Experts of a small language model.
Size: 11 layers, width 192, vocabulary 2048, 15.4M parameters.
Experts: 16 experts in each of 11 layers, 160 squared ReLU neurons an expert, 4 picks a token, a softmax router.
Below are experts of layer 6 (counted from 0) of a mixture-of-experts language model. Rows are named router (the router's row for the expert), up (a neuron's input weights, with its number) and show model dimensions 128-191. Each number is 128 + 24 x the weight over its row's rms, rounded and kept within 0 to 255.
After each expert's rows: "gets" lists some tokens that make up at least twice as much of what it gets as of all text. This comes from a sample of Wikipedia text that the model never trained on. Tokens count by the router's weight.

# expert 15
router [165 152 137 121 129 136 106 147 104  86 132 112 100 145  91  84 153 153 135 150 119  89  92 163 118 132 133 110  92  93 129 125 165 128  87 114 148 124 114 105 117  92 177 137 145 117 188 156 113 128 171  88  89  97 124 106 122 144 135 103  73 114 132 138]
up0 [158 131  98 134 172 106  89 150  98 133 106 165 122 101 150 154 100  95 147 144 123 109 151 132 139 138 131 156 130 129 101 138 141 131 117 128  95 112 151 115 143 139 120 146 109 107 128 167 118 145 114 171 103 131 130 169 104 182 144  63 116 141 152 167]
up1 [108  97 142 143 171 141 109 127 114 101 125 128 130  85 167 134 107 148 151  84 149 146 159 129 121 140 179 132 117 115  95 112 144 131 104 119 105 163 100 131 107 128 103 106  81 117 164 135 131 108  98 114 183 133 168 116 122 112 143 171 123 117 118 134]
up2 [106 154  93 141  96 168 160  78 113 105 113 172 132 125 133 128 118 105 139 104 124 136 144 112 136 144 112 139 139 102 106 149 145 135  96  74  99 104 131 186 142 131 138 143 114 137 149 125 140 160 142  92 145 138 125 127 107 149 111 105 148 119 101 136]
up3 [ 48 123 147 177 113 115 143  76 126 104 143 127 144 122 135 135 102 101 124 103 124 148  80 141 109 145 120  91 133 102 114 105 129 129 110 142 141 141 117 155 130 129 164 114 140  99 128  93 148 158 100 109 150 113 110 132 134 144 158 103 102 133 139 131]
up4 [161 120 106 147 150 185 109 130 158 117  93 109 113 152 107 146 118 111 144 149 109 126 118 115 137 118 141  83 139 147 141 170  82  89 112 123 123 119 155 109 108 129 109 122 106 108 153 136  69 140 151 155 130 135 123  81 136 142 128 122 127  89 141  84]
up5 [141 160 134 187 157 108  73 167 100 133 124 121 154 160 115 152 131 140 169  94 128 131 140 144 149 122 123  89 132 115  98  92 115 141 136 140  98 130 124 120  92 158  65 146 186 148 158 117  89 137 114  90 128 113 152 139 119 137 121  91 102 122 147  95]
up6 [154 111 102 122 153 144  90  83 134  98  91 127  97 154 170 142 145 139 136 118 139 191 175 101 122 131 178  99  98 111 121 103 158 111  91 157  97 132 116 127 152 149 101  84 157  92 126 167 137 118 163 140 159 131 141  96  98 103 152 129 122 136  96  70]
up7 [171 130  89 142 183  97 138 105 112 118 100 141 171 137 119 117 178 116 134 132 139 133 163 161  82 142 126 134 122 140 148 166 114 124 151 144 141  92 139  97  97 129 108  96 140 117 130 141 134 129 155  95 194 129 153 110 124 130 122 141 159 100 117 117]
up8 [119 138 147 131  91 153 102 137 168 119 124 162 122 148 145 152  83 137 178 145 137 122 136 144  88  87 114 147 126 167 105 102 124 131 161  96 109 128  99 138 128 123 125 106 134 126  76 148 140 142 135 115  96 116 105 144  92 153  95 142 142 120 111 134]
up9 [118 127  81 163 105 124 132 114 141 110 136  93  63 133 151 162 111 117 140 135 150 109  81 118 138  87 143 162 127 144  94 127 174 113 157 172 157 139  86 126 150 102 104 143 115 131 121 127 107 127  62 153 131 151 136 167 125 125 143 155 155 152 124 125]
up10 [ 90 122 164 117 158 113 124 110 133  88  75 122 148 153 165  99 114 136  84 101 122 108 131 102 170  90 119 162 125 156 135  98 113 153 131  97 193 145 144 160  92 121 118  92 126 136 124 134 121 142 148  97 110 145  84 134 139 130 159 155 106 115 137 120]
up11 [122  97  69 146 143 130 164 123 113 176 139 128 113 123 122 115 112  75  85 122  96 166 136 114 131 141 158  99 131 169 154 113 118 144 155 169 140 173 132 154  88 115 161 140 132 134  87 161 110  77 143  96 156 110 128 136 109 121 138 177 151 130 114 148]
up12 [113 133 152 125 116 121 148 108  89 141 152 149 172  91 116 134 120 122  76 119 121 120 121 100 157 138 103 125 127 168 143 159  59 124 132 138 136  97 135 106 128 145 126 123 150 109 161  90 140 101 111 142  89  97 155 156 105 148  85 140 124 131  90  67]
up13 [120 109 123 129 169  90 118 127  83 116 140 123 135 116 111 162 130 113 129  83  99 132 114 102 127 154 145 139 120 166 107  92 109 116 112  91 125 163 156 169 141 158 115  97 112 123 140 143 151 115 122 139 125 134 152 113  83 165 149 110 127 141 172 141]
gets: "\n", " con", "re", "il", "duc", " re"

# expert 9
router [146 151 116 133 122 134 146 121 138 133  92 135 117 133 174 127 145 143 160 122 138  89 116 114 147 142 171 103 114 110 112 104 108 139 112 113 117 141 122 108 133 104  22 122 149 121 155 155 120 104 106 123 115 171 132 102 138 145 121 124 105 150 150 157]
up0 [133 127 118 142 141 136 138 105 152 109 173 135 147 138 121 161 133 154 146  99 176 136  89  99 134 117 117 150 163 122 138 154  93  92 145  93 135 141 139 129 125 123 121 130 152  98 112  87 144 137 138 153 132 139  94 115  98 136 116 126 110 120  87 164]
up1 [100 141 116 133 129  95 143 159 132 132 121 128 139 151 121 136 131 118  77 146 113 111 181 150 109 131 108 132 141 139 148  99 161 133 133  84 144 159 156 136 166 145  96 140 136 118 144  98 129 130 138 171 127  91  81 124 123 142 158  83 137  72 159 101]
up2 [107 132 109 145 127 131  84  94 128 142 130 151 131  96 137 149 138 152 106 134 107 127 155 142 130 163 156 120 149 113 156 149  75 120  91 142 128 189 114 157 108 127 149 148  67  49 157 146 139 115 137 142 128 152 160 117 112 110  99 118 128 116 124 161]
up3 [127  67 139 179 166 115  88 180 126 107 150 153  95 130 141 123 140  93 128 108 139 178 128 113 121 136 163 153 135 122 121 119 126 112 116  98 134  90 128 147 100 137 176 116  92 130 119  92  71 130 148 114 153 138 163  80 112 147 123 124 131 127 139 158]
up4 [157 130 147 154  96 115 135 110 114 162 101 106 116 140  96 110 162 142 187 158 119 122 113 129 148 146 135 119  88 110 136 136 109 105  92  81 147 117 127 132 131 115 116 126 103 165 142 123 123 134 104 157 133 155 126 105 107 106 102  79 139  61  72 128]
up5 [126  98 130 132 143 152  97 137 139 110 103 111 138 162 141 207 153 114 174 111 128 105 111 111 122 139 154 106 136 144 151 139 171 128 109 153 108  89 129 137 156 138 185 121 177 177 113 130  66 139  90 141 101 103 152 150 158  95 123 134 157 123 163 152]
up6 [116 113 104 154 177 101 138 145 136 118 118 125 132 154 134 145 136 150 124 100 126 143 153 127 145 139 123 151 133 166  73 134 110 116 129 145 122 102 101 137 145 100 124 123 109  79 137 148 113 136 158 151 127 123  85  77  98 129 114 130 117  86 114 139]
up7 [179 109 109 114 164 187 116 157 120 107 145 119 125 111 159 129 155 134 138 127 131 138 123 138 101 118 111  97 118 139  94  96 142 155 140 117 152  78 117 148 112 155 122  70 145 114 147 153 117 128 148 124 184 171 152 183  95 124 170 131 148 128  84 136]
up8 [112 108 126 112 181 145  88 130 146 130 141 104 140 144 112 139 123 166 153  96 101 136 128 157 106 106 103 153 130 100 128  86 117 117 119  87 131 109 181 144 131 142 157 155 109 152 135 108 101 140 126 128 126 109  97 136 136  74 126 120 125 132 126 142]
up9 [124 140 106 107 130  92 123 111 137 133 166 135 138 141  69 118 112 124 133 148 141 140 134  95 110 137 135 147 125 113 119 109 120 131 120 133 151 134 175 150 150 143 132 104 115 184 170 117 134  98 176 146 113 139 141 152 131 160 140 125 110  84 143 128]
up10 [106 103 121 114 191 142 120 172 109 148 103 157 127 121 107 143 102 117 136 159 133 126 105 156 128 110 125 122 130 111 122  95 143 158 130  94 166 139 135  86 163 126 128  67 102 124 163 117 128 132 143 109 105 155 115 152 137  95 141 120 105 134 146  98]
up11 [124  95 120 102 144 129 149 129 139 113 121  88 129  97 120 138  91 119 124 112 139 141 130 108 116  96 116 139 138 126  78 119 164  73 167 146 159 117 159  93 146 160 150 119 103 129 141 132 100 137 106 132 119 158 152 111 120 162 121 130  97 133 112 108]
up12 [147 107  77  98 107 123  99 151 135  91 133 116 111 139 114 104  99 141 124 124 100  96 164 113 115 128 127  90 116 133 100 112  86 135 140 113 121 139 119  99 184 115 175 122  90  96 136  86 130 114 131 131  95 160 100  90  65 137 120 155 105  70 130 126]
up13 [ 76  85 109 137 134 153 130 139 121  81 114 132 102 168  75 185 102 178 167 123 166 113 176 115 107  81 107  93 125 125 116 122 156 126 157  84 157  88 110 162  69 118 113 123 112 150 128 129 156 150 157 134 159  96 120 145  89 124 131 159 132 147 135 109]
gets: " |", ".", "\n", ":", "|", "-"

# expert 6
router [118 113 150 137 151 105 177 120  80 168 142 135 116 129 122  96 176 162 148 145 137 132  97 132 130 140 129 115 101 134 129  81 107 128 187 122 142  95 139 119 124 104 159  96 122 162 132 157 141 134 120 122 126 122 155 157 133 132 130 147 142 147 141  84]
up0 [ 94 132 124 148 132 128 122  99 142 120 180 111 132 164 166 154 174 158 138 142 124 137 121  88 119 122 114 112 131 137 128 141 122 147 133 137 135 120 156 123  94 184 149 166 158 151 103 150 131  98 104 164 133 141 124 150 136 118 138 134 102 108 121 154]
up1 [182 100 107 116 144 127  58 111 102  80  96  50 173 116 110 163 153 123 131  99 126 158 143 108 162 130 130 143 110 168 121 123 131 145 125 111 107 148  71 137 134 156  87  87 118 106 155 126 102 125 128 116 149 124 114 154 114 111 125 146 157 127 113 119]
up2 [202 152 128 100 122 105 139 116 147 158 120 109 140 159 155 128 117 159 117 105 129 143 194 151 131 141 127 148 150 122 145 123 145 162 118 135 152 137 115 147 138 100 123 129 151 146 135 115  84 141  75 123 113 110 142 100 114 107 148 145  87 110  55  84]
up3 [161 106 115  97 139 135 148 147 136 111  99 129 141 124 149 107 141 172 122 180  93 141 118 172  73 110 132  96 147 158 127 106 112 159 158 153 135 150 135 123 142  93 169 112  86 135 109 101 126 168  98 178 111 137 165 116 114 166 130 150 123 119 108 125]
up4 [141 129 139 104 125 138 122 113 114  70 164 103 116 142 114 137 152  87 145 133 108 106 157 125 115 117  92 151 141 121 169 115 119  90 127 145 162 113 124 135 119 130 177 158 106  79  93  96 136 118 123 136 119 123 148 125 146 128  94 132 121 137 158  79]
up5 [132 135 115 139 116 171 136 149 117 101  97  90 154  92  97 154 136 119 101 108 127 136 125 135 133 165 139 149 135 125 156 127 130 127 136 114 139 122 120  93 117 145 106 117  80  96 135 121 123 183 120 146 143 167 143 119  79  89 123 104 149 124 143 121]
up6 [102  99 120 114  80 113 121 130 151 120 116 168 116 132  91  97 134 117 135 123 133 138 137 131 130  91 115 119 135 137 102 158 139 139  93 179 130 109 114 112 123 102 156  89  87 113  64 191 139 115 162  89 139 129 103 125 115  98 138 171 113 111 130 120]
up7 [ 98 144 113 128 133  83  99 129 123 151 142 133  88  90 155 195 125 119 128 133 156 135 162 125 118  89  99 150 129 141 104  86 130 143 135 108 114  92 184  87 143 112 143  91 152  99  85  89 133 126 124 134 145 172 114 176 108 142 156 150 133 136 109 146]
up8 [ 88 107 123 159  94 126 113 124 131 107 119 124  93 159 141 191 122 208 131 147 126 124 117 134 113 103  93 144 106 103 121 110 101 131 119 107 111 123 127  67  82 136 107 115 119 145 119 118 146 150 159 148 152 137 145 157 107 106 115 172 132 145 102 133]
up9 [142 124 143 129 139 101 152 158  83 104 107 110 118 122 180 126 111 141 107 113  64 153 129 115 150 123 146  88 163 121 165 151 101 145  90 135 146 142 114 140 133 155 103 133 107 118 132 160 142 108 130 145  88 138 103 122 115 143 102 125 169 157 108  97]
up10 [142 114  89 126  95 142 166 140 135 115 162 111 101 132 138 156 134 138 127 164 138 102 112 135 101 106 133 112 120 129 115 160 115  96  82 169 104 107 119 117 115 152 104 151 183 164 116  91 177 163 111 156 134 135 151 124 141 132 141 101 131 115 143 159]
up11 [126 120 124 146 134 143 142  81 128 119 131 157 110 182 127 135  95  97 113 147 139 172 147 116 132  94 119 128 149 125 118 100 120  79 150 158 147 109 150 159 118 122 134 128 136 142  99 113 137 170 130  93 133 138 121  91 126 130 140  47 133 106 121 135]
up12 [138 111 117 159 124 105 148 111 125 104  95 147 125 118 141 148 107 147 136 143  79 171 174 126 119 119 129 121 126 131 156 131 114 145 138 118  96 143 112 156 164  99 124  95 140 109 105 148 114 143 123 134 135 137 109 177  93 145 101 150 146 140 128 105]
up13 [107 126 101 146 149 134 131 151 134 158 120 108 148 155  99 165 112 137  89 117 132 114 156 129 101  60 156 120 138  97  92 115 108 121 126 118 151 101 160 164 165 147 137 153 149 179 136 121 121 142  99 133 154 156 109 150 139 107  85 105 125 125 132 121]
gets: " and", " a", "ic", " of", "al", "ly"

# expert 0
router [133 161 102 140 104  80 128  95 163 153 168 143 190 101 118 127 105 108 105 141 189 146 157 142 150 128 141 131 116 123 122 137 182 127 156 115 148 117 121 153 128 136  89 138 148 152  93 115 149 104 203 124 170  96 147 138 147  72 133 127 125 111 130 151]
up0 [108  99 128 121 164 148  87 138 141 110 137 114 103 136 123 171 133 132 103 144 118 181 105 144  72 153  92  94 112 141 148 146 135 167 116 112  58 129  85  96 107 147 119  56 154 122 114 135 141 151 113 160 146 145 146 130 150 178 118  98 137 115 125  97]
up1 [180 111  82 123 116 140 150  98 144 141 124 140 104 151 129 176 123 154 194 131 117 119 116 144  99 121 154 106 116 126 152 140 136 109 129 139 109  64 143 143 141 139 201  79  93 138 140 146  97 152  63  93 126 114 124 122  99 138 100 106 151 139 133 178]
up2 [160  86 125 138 115 107 141 102 129  80 110 113  95 156 132 138 141 120 130 158 101  87 128 132 117 123 116 135 170 153 143 113 105  97 139 156 178 100 138 148 118 147 190 157 123 144 108 118 112 122 102  92 123 109 135 119 138 113  90 129 124 121 147 152]
up3 [141 134  96 127 146 152 151 149 181 121 139 133 150  93 149  97  90 166  99  95 141 146 163 110  75 127 116 119 135 122 135 148  94 133 137 142 122 128 182 156 153 146 150 114  90 104 170 171 120 113  89 161 146 170 118 101 117 117 118 135 160 151 118  76]
up4 [166 141 164 170 133 145 146 152 133 136 121 149 128  98 183 150 155 157 125 119 143 136 131 107 119 128 124 151 164 142 133 135 126 146 147 130 167 101 127 152 160  78 127 133 111 152 126 157 129 151 166 158  85 142 121 155 132 169 102 129 133 166 137 121]
up5 [ 98 129 137 108 109  93 130  85 159 140  97 139 161 160 110 122 160 114 141  73 137 117 137 125 120 154 122 183 123 129 144 101 144 129 126  94 105 153 109 130 159 121 141 119 129  97 110 146 135 129 157 104 116 173  89 150  85 145 143 120  89 104 143 142]
up6 [124 140 125 125 161 130 108  75 145  69 139 148 135 111 147 137 108 153 127 136 132 100 101 118 127 131 118 128 123  96  85 169 136  97 112 117 112 146 119 148 123 110 136 136 148 136 102 137 114 141  63 108 174 136 168 149  86 103 148  99 116 118  91 123]
up7 [167  99 104 157 132  87 137  94 140 119 112 134 132 123 126 101 123 141 140  93 133 124 147 151 104  98 171 158 144 134 121 123 119 134 134 102 178 117 162 120 107 114 155 117  87 126 114 129 131 102 138 100 160 159 158  92 111 126 178 115 129 115 113 106]
up8 [135 131 127  87  97 110 118 107 153 105 142 141 132 140 131 103 157  99 154 118 152  79 147 127 130 165 109 148 126 159 113 161 139 123 105  82  69 155 114 111 154 145 109 134 161 107 167 161  89 150 107 194 131 106 100 146 125 130 136  97 172 129 129  80]
up9 [129 150 130 137 109 165  93 156  87 125  88 145 129 131 124 152 165 153  98 149 152 136 112 106 140 121 136 130 115 125 153 137  81 125  82 159 110 122 119 124 124 112 124 101 131  90 115 124 137 109 125 141 128 130 123  98 134 137 113  99 140 118  64 154]
up10 [158 127 158 112 160  99 174 148 153 129 130  79 123 135 101 109 114 118 130 135 150  94 143 153  79 155 172 159 108 159 108 104  86 126 150  89 141 134 126 141 139 139 157 134 104 121  98  95 116 141  89 121 149 143  83 144 108 147 156 162 112 133 105  80]
up11 [135 108  98 127 140 134  93 129 150 108 128  80  92 145 159 128 160 192 151 119 109 137 105 110 115 122  96 113 115 101 135 152 146 106 113  87 154 120 146 176 112 142 109 114 132 189 171 148 104 140 156 112 150 125 111 136 125 107 129 108 134  95 142 113]
up12 [132 116 119 150 171 128 149 116 167 108  97 109  91 138 166 140  97 149 132 102 168 156 131 100 114 125  88 202 157 103  94 122 102 126  93 142  94 131 137 160 152 189 149 130  81 118 180  92  89 145 146 123 136 133 129 156 151 141 131  89 172 145  96 181]
up13 [132  92 152 159 113 118 129 142 173 128 110 133 123 142 154 139 124 150 164 111 169 156 141 127 152 140 156 108 165 143 103 119 143 120 119 119 171  87 140  99 105 110 128  66  92 142 110 161 104 162 121  78 159 167 152  76 108 143 120  88 108 132 127 115]
gets: " ", " 19", " K", " T", " 18", "20"

# expert 4
router [171 141 123 127 162  81 162 129 120 110 140  72 110 109 137 137 171 147  98 120 112  68 117 132 134 155 150 125 148 123 113 123  83 147 146 126 100 132 138 107  75 133 114 145 132 140 127 106 114 137 113  98 141 138 149  89 110 144 141 123 116 126 147 121]
up0 [ 86 154 116 103 143 151 113 113 139 138  96 115 123 130 147 163 156 124 136  66 129 121 147 163  82  86 107 101 129 133 175  72 147  99 150 143 106 100 175  89 135 126 128 127 135 160 135 128 125 153 115  91 131 158 134 128 126 145 144 118 148 115 121 128]
up1 [129 140 130 148 117 181  95  77 136 122  96 157  95 112 156 135 141 125 153 125 113 128 112 131  98 140 104  79 143 145 139 109 155  99 121 153 128 121 132 189 140 142 139 131 147 142 133 189 142 146 132 137 109 116 138 139 130 172 127 143 126 143 116 124]
up2 [141 129 128  85 130 125  71 121 132 130 184 148 133 103 116 148  95 128 150 137 110 165 131 139 112 143 128 134 120  90 112 140 102  98 146 104 138 119 161 158 124 163 141 129 158 109 155 128 106  79 128 156 115 153 148 152  90 122 152  84 151 139 149 127]
up3 [123 133  97  79 162 135 132 139 162 103 125  88 134 135 122 118 117 180 120  92 167 130 119 114  99  77 168 135 123 149 108 154 119 141 116 156  89 140 115 152 167 148 136  74 135 131 121 126 107 109 106 153 143 151 140 139 142 102 155 142 143 118 116 105]
up4 [150 102 134 115 139 113 168 117 177  96 172 126 113 154 119 128 125 116 113 100  92 176 169 125 146 143 160 137 126 113 103 116 123 157 129 146 119 120 140 170 119 147  95 120 161 162 107 116 136 157 132 138 177 111 129 118 151 144 142 133 128 156 130 152]
up5 [143 152 127 133  97 154 117 114 143 148 131 138  88 126 126 101 123 167 116 130 115 180  91 161 157 179 184 130 160 174 150 122 102 127 145 127 134 143 135 151  99 161 110 162 156 104  75 116 108 149 117 116 143 156 107 123 146 151 103 111 123 174  97 132]
up6 [108 126 134 128 147 114 119 182 134 186 120 162 107 127 100 169 137 187 129 161 102 141 113 144 136 143 172  93 134 129 134 115 133 134  99  81 135 131 133 128 127 121 149  88 139 176  83 161 143 130 105 164 101 155 110 137 148 132  98 117 131 130 141 108]
up7 [102 137 122 122 116 104 122 115 108 131 136 136 168 138 107 116 132 177 108 113 133 119 107 116 140 148 150 111 139 106 140  99 176 144 153 145 165  89 155 140 149 128 141 120 116 182 118 137 161 113 155 121 117 137 118 122 148 104 110 151 104 116  89 108]
up8 [116 124 102 154 168 173 107 118 119 119 109 137 115 133 118 119 136 163 190 143 113 127 108 195 111 145 122 133 124  91 140 145 100 122 109 136 138  82 126 144 129 120 153 121 123 133 126 145 148 119  65 116 122 119 136 117 118 106 118 150 110 138 143  99]
up9 [ 77 123 154 101 133 133 113 171 132  93 156 138 139 115 137 113 117 169 146 110  91 103 150 140  74 143 132 146 134 111  86 118 143  72 106 130 146 104 135 149  97 136 132 111 102 173 141 107 132 109 114 101 103 152 134 116 134 136 157 138 119  95 139  83]
up10 [123 147 142 171 138 151 148  76 106 136  75 136 105 169 131 132 119 103 162 146 121 126 158 152 123  97 111 131 142 100 124 181  89 151  62 145 119  59 117 146 123 121 187 124 136 116 114 158 129 130 115 162 125 138 171 133 136 161 131 114 131 146 185 145]
up11 [122 110 120 136 122 157 118 135 105 121 176 115  90 139 116  92 109 131 124 141  97 134 141 141 109 147 146 145 166 111 138  86  91 132 129 151 132 157 106 149 111 175 140 135 152 109 111  97 133 142 122 100 122 162 168 134 122 145 104 141 144 172 134 106]
up12 [129 122 134 146 152 118 166 129 104  96 122 176 146 108 103 120 147 129 137 116  96 123 111 131 114 136 161 124 137 126 127 146 114  63 118 184 121 108 138 119 142  90 109 116 157 118 106 115 140 160 153 130 113 182 149 122 101 156 131 102 128 151 153 117]
up13 [114 112 110 118 135 181 108 115 145 136 107 128 122 175 128 144 151 140 159 140 128 112 156 139 133 167 132 138 125 138  93 104 114 149 100  92 135 178 112 113 129 164  96 131 128 112 146 107 111 158 141 147 135 150 142 180 130 140 104  55 116 140 111 157]
gets: ",", "o", "u", "a", "e", "ro"

# expert 5
router [160 115 121 154 104 151 159 151 121 154 102 108 111 147 118 156 143 185 130 119 150 100 103 136 138 132 109  77 157 121 123 172 117 141 113 140 128 102  96 103 136 120 109 130 141 166 131 143 141 148 111 126 119 155 155 141 110  77 114  87 149 121 116 147]
up0 [156 130 113 122 154 121  83 109  81 119 152 121 105 162 133 123 129 140 147 114 112 109 102 167 141 137 102 121 147 104 145 128  85 111 130  99 123 127 130 158 157 114 115 143 147 142 153 131 141 123 178 163 146 112  88 127 106 139  90 139 144  98  94 137]
up1 [148 136 120 116 136 114  87  73 134 127 143 119 144 146 107 154  95 143 112 137  93 146 102 121 102 128 139 161 167 157 114 121 103 106 105  99 121 129 119 133 114 114 102 127 100 100 146 138  87  89 114 105 130 143 157 116 169 141 166 159 116 120 103 119]
up2 [135 113  84 152 102 136 119 138 135 120 162  87  99 104 145  90 139 103 105 107 113 107 120 117  85 101 118  84 154  86 147 161 107 130 166 105 135 102 138 113 135 132 153 119 119 149 193 108 150 141 104  84 137 134 135  88 117 116 153 104 144 123 151 150]
up3 [148 116 133 114 142 109 120 155 149 122  92 123 105 106 102 150  86 135 112 132 140 110 138 133 122 155 141 108 116 144 117 147 147 108 170 131 158 130 172 137 130 141 124 156  94 132 119 124 128 154 166 136 151 106 132 112  96 123 159 138 114 134 134  63]
up4 [114  65 110  89 161 124 107 148 136 161  83 129  89 159 130 133 104 133 131 123 149 116 161 146 120 120 133 117  99 139 110 160  74 154 120 124 145 106 114 116 125  98 130  92  67 130 105 115 121 159 108 145  85 109  83 111  85 109 137 129  87  99 126 103]
up5 [133  94  88 126 160 135 122 133 117 116 126 124  94 127 106 177 124 129 109 123 126 163 126  96 122 117 144 163 117 118 153 124 108 134 101 133 148 121 128 120 117 103 164 110  91 129 132 130 158 118 108 126 121 132 118 105 112 125 174 134 139  82 103 117]
up6 [173 128 129 117 152 116 126 124 150 107 116 152 105 126 145 166 123 106 138 180 109 143 163 109 154 130 148 114 118  96 137 115 135 126 137 102 160 106 128 152 144 137 137 139 173 130  89 143 104 131 155 119 117 146 116 159  82 130 125  83 162 110 105 108]
up7 [ 91 130 110  87 120 188 146 122 120 130 157 152 154 150  98 148 131 132 157 139 131 116 128 149 111 140 148 117 122 162 170 164 103 109 124 158 159  89 124 148 166 111 113  96 130 140 180 110  85 123 120 139 127 151 122 111  91 147 120 121 112 133 123 103]
up8 [151 104 119 139 149 150 135  99 138 121 128 130 167 132 151 136 112 139 129 106 149 119 102 127 130 139  96 160 149 132 117 109 124 145 124  84  85 145 101 127  82 132 128 156 151  56 124 137 158 142 128 119 136 158 103 104 163 100 127 183  97 153 139 163]
up9 [122 123 104 111 148 140 159 118 166  78 114 147 130 163 142 160 115 103 126 128 117 121 142 105  74 112 125 109 160  98 141 142 158  95 127 105 120 108 102 107 126 131 160 113 113 154 127 128 179 182 149 155 149  90 124  94 146 117 105  99 123 104 156 119]
up10 [119 143 139 160 152 105  94 154 142 133 172 124 126 171 140 164 140 101 134 118 111  87  99 133  92 149 142 140 129  97 110 126 133 147 151 119 140 117 112  98 132 118 185  78  96 121 141 128 102 122 109 135 124 129  97 104 123 108 131 118 135 121 149 119]
up11 [122 115 118 138 108 156 113 134 139 125  96  92 120 136 121 150 116 133  84 111  80 131 115 125 107 158 111 137 149 136  68 156 185 113 104 121  84  99 114 117 119 155 128  91 136 118 130 139 136 153 119 148 117 139 108 129 145 117 119 169 150  81  87 109]
up12 [138 103 124 132 110 118  94 123 154 113 115 159 104  99 140 106 117 164 152 119 150 151 166 140 147 147 109 132  80 142 126 109 107 153 131 160 123 200 144 151 161  90  89 164 110 133 131 151 162 130 137 111 126 108  97 152 137 123 120 114 151 118 135 145]
up13 [151 149 117 128 122 108 147 152 115 144 115 110 143 144 118 154 141  97 121 126 122 120 117 156 118 115 120 140 117  69 143 152 171  85 128 112 122 147 141 140 152 175 134 157 112 139 103 140 176 159 159 110 165 158  92 114  84  89 102 155 143 130 126  93]
gets: "s", " S", " p", "c", "z", " P"

# expert 3
router [111 123  96 171 151  82 144 110 135 144 120  89 138 150 129 136 157 145 130 167 152 128 121 134 166 134 102  78 106 142 137 101 133 121 147 113 128 141 130  85 131  76 180 122 147 180 102 134 134 133  99 105 118 158 162 121 114 130 128 179 113 125 117 124]
up0 [ 97 125 145 160 109 110 111 114 119  65 112 136 158 150 125 170 164 192 167 124 117  86  98 156 105 155 142 120 133 152 143 108 133 138 142 102 127 101 139 154 134 115  92 131 142  86 129 131 150 115 165 155 135 116 162 138 121 132 137 113 147 143 105 115]
up1 [119  79 166 105 142 161 145 127 119 118  93 150 120 147  97 134 140 133 117  88 116 101  88 154 125  90 139 108 149 164 110  96  72 105 149 106 152 124 172 149 110 110 113 136 118 129 132 127 124 150 141 183 108 159 145 136 114 115 130 141 113 120 130  96]
up2 [104 143 102 141 108 147 121 167 114 106 186 127 139 145 149 157 129 120 104  76 142  80 155 142  99  83 134 170 147 120 128 172 154 144 144 144 134 137 134 128 146 184 106 148 108 104 118  93 129  90 121 144 119 154 141 130 117 170 129 145 135 122 113 141]
up3 [115  96 101 124 100 137 145 116 135 122 115 146 141 114 147 117 130 135 159 120 149 155 136 121 111  87 122 189 113 112 121 138 113 166 126  80  99 127 116 101 129 115  93 131 155 122 117 140 117 139 138  96 148 108 117 153 119 141  97 120 139 119 105 158]
up4 [121  77 104 129 150 113 164 107 140 121 130 147  81 137 113  77 112 124 115  97 149 145 139 174 166 136 106 152 136 166 143 129 110 152 151 124 153 126 143 164 156 118 160 139 145 158 137 136 147 115 168 145 120 131  84 169  85 116 113 155  96  96  99 144]
up5 [115 139 102 118  88  86 128 183 158 115 148 148 129 135 111 137 106 113 106 104 150 154 139 135 116 116 140 139 149 122 160 110 112  87 137 110 134 173 120 129 109 156 185 131 133 107 139  82 172 144 121 125 120 125 147 162 130 123  75 136 125 114 124 103]
up6 [ 87 122 163 127 100 159 121 134 120 124 151 131 142 106 126  61 105 151 123 138 125 119 188 149  75 129 145  90 139 121 116  96 104  93 148 156 142 110 154 143  89 147 152 118 132 143 111 107 119 113 127  94 153 112 137 134 135 124 116 129 120 189 137 105]
up7 [117 122 100 116 137 138 107 111 165 137  94 143 126 125 134 125 126 126 170 122 130 110 150 150 141 160 148 155 144 144  78 195 114 150 118 133 152 157 107 147 117  99  71 155 131 109 187 130 120 131 127 123 169 129  92 123 105  79 139  91  96 140 105 113]
up8 [110 132  82 113 123 178 121 134 156 163  94 120 108 116 129 113 126  86 161 132 117 162 132 123 115 121 112 108 135 127 191 126 162 122 155 125 111 116 110 140 153 112 134 138 129 174 120 104 135 157 135 110 168 137  88 126 147 164 126 127 158 137 189 147]
up9 [ 99 115 135 130 174 142 118 102 184 133 115 103 117 154 127  98 116 138  85 123 158 114 142 111 153 141 106 157 148 134 106 115 122 102 104 135 122 131 146 157 109 124 113 163 154 126 166 174 119 125 125 170 118 122 177 143 119 124  66 117 151 126 145 112]
up10 [135 166  71  98  92 127 122 152 132 115 137  93 132 156 110 131 110 137 112 116 123 123 111 121  93  94 146 178 124 108 118 132 126  98 147 128 111 144 117 134 125 130 141 133 129 105 128 118 107 119 136 125  85 121 140 112 120 106 155 152 159 111 146 121]
up11 [140 147 124 109 159 146 130 131 148 153 157 139  95 145 136 119  88 100 125 173 116 116 151 128 131 151 166 124 114 112 180 210 117 182 110 139 112 114 111 133 156 121 141 148 114 113 134 145 105 122 117 134  93 146  91  85 178  69 120 103 100 124 119  82]
up12 [108 129 152 127  99 156 127 126 127 145 113 105  94 100 144 133 119 118 137 119  40 132 152 132 128 106 154 121 134  84 147 162 125 123 140 160 130 165 122 123 156 111  89 138  88 118  98 137 111 168 113 147 166 127 117 154 116 131 100 103 142 109 132 106]
up13 [155 139 158  36 146 125  77 152 129 105 120 160 152 116 108 138 134 162 182 134 170 111 123 141 148 100 129 128 124 104 102 136 162 117  93  81 120 167 110 105 108 154 120 108 171 144 167 141 153 118 130  96 146 115 122  94 158 147 140 122 166 122 100 101]
gets: "al", "in", "an", "n", "it", "on"